Weights of a small mixture-of-experts language model, trained from scratch on English Wikipedia.
Size: 10 layers, width 384, 92.2M parameters.
Training: a variant of SOAP for the experts, 421M tokens, 3664 steps.
Below are experts of layer 7 (counted from 0) of a mixture-of-experts language model. Rows are named router (the router's row for the expert), down (a neuron's output weights, with its number) and show model dimensions 320-383. Each number is 128 + 24 x the weight over its row's rms, rounded and kept within 0 to 255.
Before each expert's rows: "comes before" lists some tokens at least twice as common just after its tokens as in all text. This comes from a sample of Wikipedia text that the model never trained on. Tokens count by the router's weight.

# expert 15
comes before: ".", " of", " of the", " and", " was", " is"
router [133 122 136 188 140 111 139 101 106 113 104 153 129 120 107 147 132 138 108 133 108  86 107 136 106 169 128 157 137  79 120 156 100 139 102 155 144 120 130 104 125  80 145 149 106 113 144 106 101 119 143 117 101 153 110 130 144 162 117  98 142 119 142 120]
down0 [113  98 118 159 127 177 173  96 158 105 154 164 128 128 125 105 170 164 154 110 130  90 112 143 134 101 149 156 146 106 141 143 141 133 163 118 144 145 152 110 119 125 100  93 150  95 154 121 118  83 138 130 146 148 139 121 152 108 143 164  86 113 106 112]

# expert 0
comes before: "\n\n", " The", " He", " In ", " In", " This"
router [138 116 182 150 149 135 121 122 137 139 120  85 126 142 133 123 149 162 136 105 133 154 126 114 143 158 131 111 113 121 140 132 135  87 121 109  91  89 138 132 113 111  94 124 118 115 144 150 121 140 121 136 134 151 124 126 151 148 167 141  99 115 153  83]
down0 [129 157 123 175 143 101 115 133 107 147 108  88 149 124 138 109 127 141 121 122 121 150 172 129 131 149 115 142 148 110 149 130 154 150  99 146 125 107 160 128 127 135 124  85  79 115 130 143 158 144 129  99 184 102 141 161 130 114 101 154 102 151 153 121]

# expert 29
comes before: " | ", " |", ".", "; ", " (", "000"
router [124 135 112  87 143 155 179 120 163 114 130 122 141  31  93 114 128 149 116 143  89 131 116 124 124  82 107 127 122 117 137 135 105 150 128 102 119 106 133 117 113 126 103 156 133  84 139 147 131 141 122 122 138 110 134 163 163 157 122  75 145 104 123 145]
down0 [132 165 125 114 176 124 139 144 124 179 126 129 135 119 116 112 140  82 172  72 140 107 144 100 129 143 145 105 140 138 121 120 107 133  93 122 156  87 120 140 145 138 122 153 135 118  95 150 153 126 131 106  81 163  97 125 126  89 134 102 131 150 136  99]

# expert 17
comes before: "–", " |", ")", ".", ", ", " | "
router [150 122 121 120 148 112 130 156 153 128 146 148 150 129 131 129 156 133 114  88 131 154 130  87 154 138 155 123 132 137 133 145 160 122 101 109 127 120 105 143  94 140 136 153 137 109 154 133  80 166 147 165 152 107 123 110 109  97 106 116 139 165 123 121]
down0 [140  97 138 151 124  56 114 125  97 142 120 126  98 122  69 118 132 120 122 133 115 166 164 149 168 139 136 108 146 150 117 145 119 114 133 148 144  96 154 140 127 138 134 117 184 116 166 157 105 147 127  86 147 162 144 100 163 114 118 132 109 100 130 142]

# expert 22
comes before: "\n", "\n\n", ": ", ":", " |", "=="
router [ 65 130 126 117 141  99 103 156 119  94 154 141  96 124 147 129 116 128 136 128 135 109 138 143 180 165 118 177 152 156 137 137  73 107 131  92 138 111 140  92 103 142 112 110 117 147 126 142 118 106 145 127 115 149 127 126  89 125  92 141 140 120 115 109]
down0 [130 182 138 143 127 151 181 146 137 158 158 100 157 131 148 103  92 109 148  96 107 146 148 156 121 110 151  96 164 148 133 139 161  90 175 139 134 107 136 129 103 152  78 136 110 136 140 125 129 117 119 112 153 108  79  50 101  93 149 116 121 129 117 148]

# expert 20
comes before: " | ", ".", "–", ",", ", ", ":"
router [132 129 166 120 122 114 114  73 129 176 147 115 150 133 107 109 152 141 142 147 119 131 140 124 157 114 144 134 110 137 167 157 140 119 159 111  83 125 128 148 179 133 105  80 111 148 133  92 142 172 134 141  74 118 132 192 143 140  98 116 112 146 115 155]
down0 [102 123 157 128 184 135 168  64 132  86 109 140 180 136 140 135  88 141 148 122 139 112 135 108 101 127 126 111  72 117 139 102 118 121 139 115 162 133  99 121 129  90 139 113 149 135 142 130 107 122 105 134 132 137 138 114 146 155 141  99 136 121 148 103]

# expert 4
comes before: "1", "The", "2", "==", "In", "In "
router [121 127 111 151 117 148 137 113 115 121 152 150 116 174  98 131 114 106 120  69 109 117  99 124 127 159 119 131 117  98 134 122 143  80 163 141 131 147 143 146 128 133 120 137 145 130 129 137 182 128 121 132 127 134 175 167 142 134 140 136 116 146 135 141]
down0 [112 138 130 131 108 108 166 136 120 147 130 118 128 130 146 142 113 103  85 159 117 102 177 105 131 118 135 121 123 129 132 113 140 145 126 114 110 169 109 131 133 121  84 145 123 166 145 161 142 136 103 140 123 126 140 142 119 150 135 118 106 175 112 123]

# expert 5
comes before: "| ", "|", "-", "- ", "=", "|  |"
router [176 136 114 134  91 147 141 107 118 153 140 121 137 135  76 135 138  93 157 122 121 147 128 142 128 116 116 113 141 116 148  87 135 154 130 140 158 129 133 109 111  66 141 105 140 204 132 117  91 106 136 121 138 178 132 119 166 126  79 159 171 140 139 111]
down0 [138 115 115 114 108 123 159 154 198 141 145  66  85 174 166 131 114 130  99 133 124 174 157 160 135 122 140 152 145 137 147 106 124 119 132 152 146 115  97  96 134 106 126 123 150 145 155 123 145 155 139 126 103 146 140 116 176 126 137 131 159  96 100 104]

# expert 12
comes before: ".", ",", "'s", " and", " |", " in "
router [127 128 120 141 131 133  86 153  95 136 141 170 168 118 134 149 134 108 134 109  74 154 161 140 104 127 131 150 106 148 172  91 140  92 141 100 137  74 114 139 142 155 106 183 145 138 115 134 111 118 123 153 118 144 111 138 136  87 124 117 137 120 127 142]
down0 [125 153 112 155 115 159  64 136 129 137 140 134 158 118 171 144 133 160 151 114 137 108 123 111 106 143 158 117  80 161 164 197 150 118 201 139 109 154 111 142 105 156 117 129 143 109 156 117 114 109 145 160 123  96 103 114 103 115 167  74 133 121 118  73]

# expert 21
comes before: "1", "2", "0", "3", "4", "5"
router [ 83 153 145 146 117 145 156  88 173 114 187 188  84 123 142 133 125 116 115 113 168 146 146 119 130 118 106 118 136 149 137 118  92 109 131 126 123 148 130 140 124 117 106 123 145  97 157 109 162 174 128 157 141 124 138 115 136  93 107 149 158 125 117 150]
down0 [132 177 141 115  87 124  87  85 129 171 127 106 120  81 123 179 108 116 136 124 126 129 120 131 124 109 152 108 148 100 132 150 159 181 133 112 138 139 126 178 149 133 124 130 136 118  90  91 168 121 103 111 149 118 119 177 131 134 146 135 158 113 112 144]